Below are experts of layer 16 (counted from 0) of a mixture-of-experts language model. Rows are named router (the router's row for the expert), gate (a neuron's input weights, with its number), up (a neuron's input weights, with its number), down (a neuron's output weights, with its number) and show model dimensions 0-127. Each number is 128 + 32 x the weight over its row's rms, rounded and kept within 0 to 255. Numbers have three digits each.
After each expert's rows: a language model's description of what the expert responds to. This comes from a sample of Wikipedia text that the model never trained on.

# expert 15
router:161148146098086160175090143135162107131109092088137123156062185169122173069136156143076127069126165095160074152050142070129121115152129091090130157170124144127116111145148106198154169132115114118067145127136121169083074177127118108158133129099121121148175098111114207176113140152075119148162110097108125127169105085126150108079173125164109097128139114127160093070102118166139151192089
gate0:145107098143137149158162135069129083118134107096162124109120130134177064130115134157136145129064151138175169177183129124121107111104104083131073144115189151131127095115113088129134122115124093140124169086080147196154114100070123164111134138167114119145198132116163107094094186138161201096149081078128175109130120157118131195100127133122178065057142081137148110158128187149114123129049
up0:109123161111131154103161134095124124162133139165162087113141108134147116155124105096077197129138109125069113076060146128142168148141100130134092122158076144110089175096167146148125169151190149117200091110138153106077127133137113151144127046150153083136120096144094077141132112146170119120190153190102154114148078130137196068130121143117122121111133171115107200060126044138144173106087
down0:170081106148081076123130120109082151107128149087183121106097139130182134115101103065180167154205144078097085143136137143148094143166149091181127109139176203122090229056108105136077120127168143186115097182120146171055110129139099144149079130125109095136135136108096139130172140148116120139106139143119172159139121137140106098134144089067139081123168168177142117127128128119103107153102
Description: Function words, catalog years. Mostly the, of, The, to, with in running prose, plus year digits in asteroid catalog tables, such as 2001 YR.

# expert 17
router:130120161083049148123074157196178111132127116070162126123141169195172147082156164118083138095077142087111064128092140143132176077163089128126085137141090158085124163150161124148152173164066104112140153129143097140100106188138116103171129072151146149140160074083094189135143164143099087132113139126095098124179109106114130092092181105157122118136161161109107072088091125139122139155148
gate2:115125125153024078125120083115184129136115121043197150164152124142149169129165147126101142089106075053138164112116172113157122128170141156175149145148083089165086155160099149150159130125123124148146172143108111153124145122126128150125140101197179102147157105178169084107135099145173072115122152120114071119131146079202119108140118123056109118087111148207125089115122117113136115108111
up2:107174150157102077163116067105208126125096109069198137147133134151115185131158146165069146075098095093165084191109125142122099143215113146132120129168131141124125134174127098079160131111123110136149124131061125164068117135074154155153155133167210054128132105111124144102165105142124080099167127134127091179173089129129108106086125139108141108138101168157114144131120109131188104110101
down2:151077112156122140114116169109095117114149125156092142120087133080196138129072145108146114154136093172124148155118099166127112064135142128140153204113125135098176118102142139188129096124115133119119164161139159084071116123143127201185111111201127192072089083128095139133157140158051093109096091139143120139098127119126139107165109152161148133191075093154103191106120173087069100117192
Description: Abstract adjective endings. Adjectives and their endings in discursive prose, such as social, political, cultural, human, and suffixes like -al, -ious, -ful, plus and/or.

# expert 32
router:164117146122132140117093164144135129125079067093156120143143166175107144115141128132107162108122119085090122137105141101140167093109138079140129159144122192150107122159117096174186168160140148043078145075167093146134133207144080110155107108109175193127172110113117153156123143134071118151134118113113114145167087079111179125051159106159107089138144125117121107096099030206110147118082
gate2:188182147169170089172079114122110069122111127114162156139184129157108137149190117124131112147168094152115117143102118061121095144052084122136134133139113112148155147175093166152169093170090152098101147113143171066161101175086126127116140136152146141161161122041160082119122099104145124133165147045091088128146184116096082127109176128109122076122150188150162110113091113099175099131137
up2:181160118160119114179082147119116093099127145160178152176178137172126156144134130116106147149175151160163149154055099105148054157098110144148138122131109097117131104193083138132156068168095119106113133126121214076164107145100103132160152106147124112150161113071139051091116094098119111181143172098145098126153176124085072129069153131085136107143092180119146078091108120139144097190113
down2:110174142128106152122189104212143106139103173120143109100147143125173124158129161114132124114126105149167117101203115122108087174048114139150098103091135143141117120121165166129096108137107165155133099140187141140132076139149104112069144144181112144088139134106110133130077132173117112031126191059063155138126193140081097112096123186127125124067162143118098161148111128148099083183092
Description: Spaces before numbers. Space or digit tokens just before numbers in lists and tables, especially match minutes after player names, race results and vote counts.

# expert 40
router:141072144072128117136088100136161135135105089125176115123152114159196136113131147131076177135138194099145134170081071135130181098115116105108086202150109160148101093165112112168152177153081137131097111097138130173135113152173119100140138153121199106164139045082107180126123145105042159135105122133121108131141108105158132079073146122162118117110164072120184087098064136136101125167141
gate1:137114101143130106118072146142187123118096127150199128146057178131171183162146129140155157088079180076145153152158091176080105173129180071153091171161123143123118150077095065164080134128096158091066136092142130118082142139160157178155149118120127103173130122135085174135121069100143127113102153110108099171192101107123154120124118115167133129138103078140131106182158112072098079120101
up1:159100140113127108119099128140184120147077125158227117211086157126130192121204092153151116133110128082157152138126080181086140185124186112172096160123116151109104151118086075199080143122089117121115140091118119111176148108139148193134147129124135122133126096118065199123159090092059154164084142129116104124139100125120123100083085134153121124133102121131148139150179107104109069122097
down1:105086143147130128159163170081129127113135140139112106133121136131117040075130124135112124147189183163111150107124158122110175176185151164145125118104154194142125159056108153146146112143174135193075164134135138157086100126109061123102093109104092092050098141098161095121137086108123091124125186127160118149096048177130059130113134153108080194189111119127162122170120155145130110117135
Description: Career and life verbs. Biography verbs after he, she or began, such as worked, played, served, died, graduated, often followed by in, at or as.

# expert 6
router:155150158134080141157056155119111092183079087115144127133113138162124156109134181179095128093105137129123088171094105129162141108141094065138091200145105174080153149153116085163120150135134082066106124092129146117136092184190114141111116125116135141156179163134084194152125121140108127139117070099071119113176138136102177080137189094167158081148148067097161109099067104165143152122108
gate0:129149082150110116121068135128080102131083090131118084163110155135138119113089100091105119108127101127100139138157112124127131120151159119098151177107135188117079140158124094134068063193183093100194142141105168109122123175141107114132103095158145170126136120097096134101145113103076110135190124199112138109116132123084131079207172145153183088200152170117161148149091116210094188129164
up0:205147116160126129131077166130057140131067078131138067168096143157142104105094102119107098126095109120090145179150140149135100096144149130099144180076126171145053146173133101124066093173181070090173131170140136127079108141140140138119147095139122168148156116151092162094120099103075140143169084206124139105117125136126139080156175104111147145137186151084154149161087101171131152129185
down0:130122113034131108125099166184135095113115134131123129159139132135179081141100181152112114094123106141111106146143143156152127132102140104160093096137164127189156111075154096142101075137154141168096099178113101092094159067126051110166131193177089125123160117151110090144116134131139107161129103152138126088053102125122151124175109204128123140155188110184170108139061161201116071104144
Description: Articles after prepositions. The word "the" right after a preposition like on, in, to, at, plus direction adjectives such as southern, northern, nearby.

# expert 19
router:174088192097046145153059136149143160128064143096129153126154178156121144126153145104109130106072155072159113162074124122121117107115145084115106175165131149140143105154120057160163152148129096119109170079129105167146081223159108154134101136076145156140166120088094201160120152115108165131136056090088157140153111096122121103082139109147137115115140069103148149069134093127122159112130
gate0:134113202080122129156140125121151123161140150146114124093162121120104146137106121104131117088109134099115082128068109119110166115110131101096141124085099148144165108163144121163180128112168127109122043206078125103087161184163134094124133176128121032120107116086125145104125182097153172119105107143114074155155197183162169140090078208132082146102084158148113118179120201132140139119120
up0:099146147095172177181042101142165140126062137153109157156139122149094199137152095118096123080153116142096205136086128128112123122120109067161162077115114109103140150111128176176148148145118107099175079075088096098111119125174127085097153112169123125171140107093182138102129145103181139135089112137120100142169134136142179116190068191089110143104112123125122110117107209100128166147083
down0:155167057166162181120177121105096140094106173149100123089093061149156116187125150155097081145106179096148100119127124135196066141176162122122153123124116133093142135087060173064175126099100120132101152156136107087150139112138158114125124077158120108125137156159121082190141156116157155116180158071150085191163130072148135130158137136124135131086141127149059121090137128172125080080119
Description: Sports schedule tables. Table cells in sports schedules and rankings: pipes, at, vs, @ before opponents, and US state or team names like Maryland, Washington.

# expert 12
router:175105186085087151155109162157143152140076139120153142155136214140156129140176182174087127094085166085149108123122084098162156122140080111123132134142132137119105118133170110164146166160107143145078164115131093159088117175127086077148130115084180108139172122074064170178119198126103116094125124130116088175134083066122179085136137099148099063152152130102144121081073091126132140129085
gate2:097089129106096128179068113183156114140135095129115128151079120119202140161162162175128105160142126103160150139116140104157098155099158117078027142137188162079106133151115113106100144115127216077144072109137130171084147107132100125083101148109150145105179182078088176204125165131093135132165125079109108162098130138151092093183156117151132076128094118131146110147105122149180108125154
up2:100112125124083129180059101185162086196110115123106152142080137162146167112161124139146111184133117108181141139070155127161138180128116124072085108128169104124133101124095131120100157175136181075158069114083151119106177122106132115109124143105152145128141146109070148202089104182151117155199130084095127178119149115131076097178120099129144107137139134120125072143110138106232115132087
down2:162124135156100088170100205077190147167166178111084146130138115100139160067085096096109082101147165101147147114088102128072117145162173121145118147132140181082119147128167148094142125165114099153114154129110108094169124077175121109129177110121164112192074118148145108127124141085077130132175114154176081086100147129109173125099132155115121095185074133091207115141183144110111061114127
Description: Infobox and citation punctuation. List dashes, colons, commas and "and" in infoboxes, references and institution names, e.g. "- CAS Number", "Media type:", Sciences, Mathematics and.

# expert 5
router:155138139080080156131119143157129102153090146132141116157113182154189119139170165139101133064081155092140112127087134108125137118122110128149127140141107172124140135137206099181154177144093122137091147090133151201116055153122106089083086104095157139143156117132082199163075136114112168142132088026095117146155094127096148097119180080137153087146179104099158114097058090150126156131103
gate0:149125115133123129168110114140150174170120123232155120084192124192088116115102104131103151156159138108105141088123130118099186113097090117134112067122184097117143121089177111158093132148146140186121143115061104087126108150115152147197141178117109148163105034110081089092076121151157100116158155096150147092109151136148124174157157108106180147162184087128126117145095057142104101101117
up0:168130136101134148153108104136156157157147117193152102069202163202081095072106120112124156166155134089109129114104144094101182132099093103149127082132166074095138133097203094110096146123168140215114120125080133100105080139124177119159158150140080185144111051129085101098129118147118099139139155131174125088135130159144107170150179100127184117164184118125137100110097083135083108112129
down0:153101092165117086108191148153164175160133104188141117069059185118146100155210071092195162116076158126134075119111064074153106151116123131087157163118160090158091096093099124139074129165146157181093131151115103150153135147157121121131151144140111118142118178188162122174142093149088122104144081119133121128149156123079093146128077159122148134087112110129160097125104170166070094133123
Description: Institutional name words. Words in state and institutional names, such as United, Public, Foreign, Saudi, plus the colon after "Conservation status" in species infoboxes.

# expert 45
router:180159146043069222076081109168157160140131122121101126126133201169122137134157139099108170068104169078126130143137129120139133117131104094122133194122124123120123106201132112187134154172113113129111121068081088164132098133167137144124129120073125163137147073136123148156116179137117131175175108111135131135202074128113164141101124108168094099164122142122169093059096071118140160141122
gate1:237162055144116168114086081092151094158101152109147139132150152129115164089113134107163133126147170110097132137166130128140107041118105175165178099154140157130124126120099122104162110127131116098155110106059125119061066147156115107096107134051135173115165113136098165128171127115180160141109124129120131136159112140160159127070179131192090160120143121101147122173054128162140165072093
up1:197164105167107161111140134098091107163076162102163146109156146126115170139096197100092119093112197104127134103151142113121090073118127171117197077146130155132132109104129121104145084114132092117111108126073111169094109069105063092057112103072172141103149124128116154126167142075169142148110153151156106185160125145186169121090176111180093190123133133114164132138103141163099200113135
down1:136132159065152085122103154158149131123173081145143158125147124076111085107114112103058109144082117114119133106163080127119111157139142068103142138144142119114098125130136090102145068113151103125150164190132145098110091146089163193097178106109106120161114125162120181176074118148103167154122125077150146106193179105164135113099161199055189112155110169053111120123177136131150165197133
Description: Table row pipes. Pipe characters starting or separating cells in chart, election and sports tables, plus taxobox words like Animalia and month names.

# expert 62
router:177161133074083213071045124157130158149132112151109118128159195176108144136135159123122159117085171098090144162113136112124145113140095108099143176114131127137118105201129092189131143128124116092101135084092078163129089144142116138143120135056136147151130078123103163179092174110133151179151090128115123140179087121110172123103113105168106100175129145117187114049115053133134183147120
gate2:099142151187108148134178098126148164121081115198116089097114149157116079108105127182135161124126111117132144156138112164137138141110096139105159137084078177078128108137122187184137054070029076073154128118201110146103093133158160091187114168099145103134156148156103129115193147137157140106094171130133124123169126098122143134077149110151108130209152075099130108096121106096134147092115
up2:146140145158135077115159118120106164134097120126105187152164172146133135112144173180098111116192139117205131130151107164179118149134110135143134179063083126069106108213075099129167084107135115086164159126156152116147205086111099101134120154134127098086126085084088119148132146163087159133100109076135119071157176104029156146138095122174135169123107119070155141098142129119123111102140
down2:159148132175115142089145142115113152145207104146176144127115096142174156140085144169086111157146113126065072089138106115105115094102088111129102111175075065112062142065181170183145178162139138094116093157094163096083134158125130164139140131119105136067150117140147104100183141113087138140068118161158141131140150151156110133113107190188129105195144094144133048092097147164110147121102
Description: Table row openers. Pipe that begins a new table row after a line break, or the first cell marker, in sports results and election tables.

# expert 57
router:140130139138111152125099077146139158132092077095186110198126126160106171080145122109121149111143129090177115136072113133147086126106032094139143122128131164129147147128182070228139147224118142055124135101130139176089104172156145146129091094083158143138151136112111144133100140130101103139159147088089141174162106130126176096115113071152097055152142127144162083084101119161111155117130
gate0:165095114118142066120120087107100151165120116152139158162153087103167148163073121182165169151132168121118095109172088122129059118088062164136126171130112138144087198075140085118104082179061131116131157102127122118152086141116107192136112182156177189112045140082158155168115103157112103150140121123129152148118106113118127124149077059108151120105169116143182166133145099169124137174122
up0:092120127085130122192124180123140110155122155127148162161108105156121116152073175153147095123105120106109109132060142135057136113119166093099141132097152136062068106110151125164179095134161106142130124150126147142093145140101108067133131098199087130126125139122131164104126101119174120132100139102116140124159061149151105172140191187107190153197116099113160075162186116150053167132041
down0:137178068146173147068165161143065146120107146134158081098128094077147126115103164119164145142100108104129087122124114062157093174138133193111140143158090131113160103126145123134123110180061130093163154133167141175138096150146124144135108140136139183091096119138110126108080144098140104150156091082136149234123153095139147142134085055149113185096135122164173168126135117034100122092168
Description: Digits in numbers. Inner digits of years and catalog numbers and spaces in tables and lists, such as 1853, 131895, 1995.

# expert 36
router:186119154087076142157102113133152123128100093090179111134145143172179181106160171100039147110130176106140116198090110104159167084124106113090091164155111143142120129155119096165143172156086112099109134112143134183121103154178101128136122140145198118171151069052104150139127149104069158133113107093098119137139101100161127076101181125128156087135161088091181107114074111134065153152125
gate1:096122118148097199106120173072106128111090116102157152100140091125123156043129137095165105105117176134062131154145123106086109140086169119120100111163101159103184132124145093135101124147169099111106125141178167168172098140122140152136136112120177108175096141147129179119146026064065129099122106158120195116075127179138129123173155143171163162125187110114128162087168130152093163104093
up1:127122065138066123142082214166105133118095098102088164059123159144136170133135139157161128107095169147145099104157149134185125150151062134086099126095150121085104087100145066145182171164111124204145128116104162121119165093141151197163165160091157153096119150064133110137164103103129153121130143121070114144116092134128159119140167099159152120138183077081131195097140090101123117084139
down1:128121164136116173173116124166125131082091142109137156177095098083108161115114131165132075114090080136130181120096108095132070130124158126101129168180139136097157154079130151146109129056175110082111152130120132150149111191071195199133129131155131095105115174135090106089078105162105122148101136066146126112141142102132135150204122108147157169162177167167121110072058162124103188124071
Description: Career and activity verbs. Biography verbs of work and study after he or she, such as worked, served, studied, played, graduated, competed.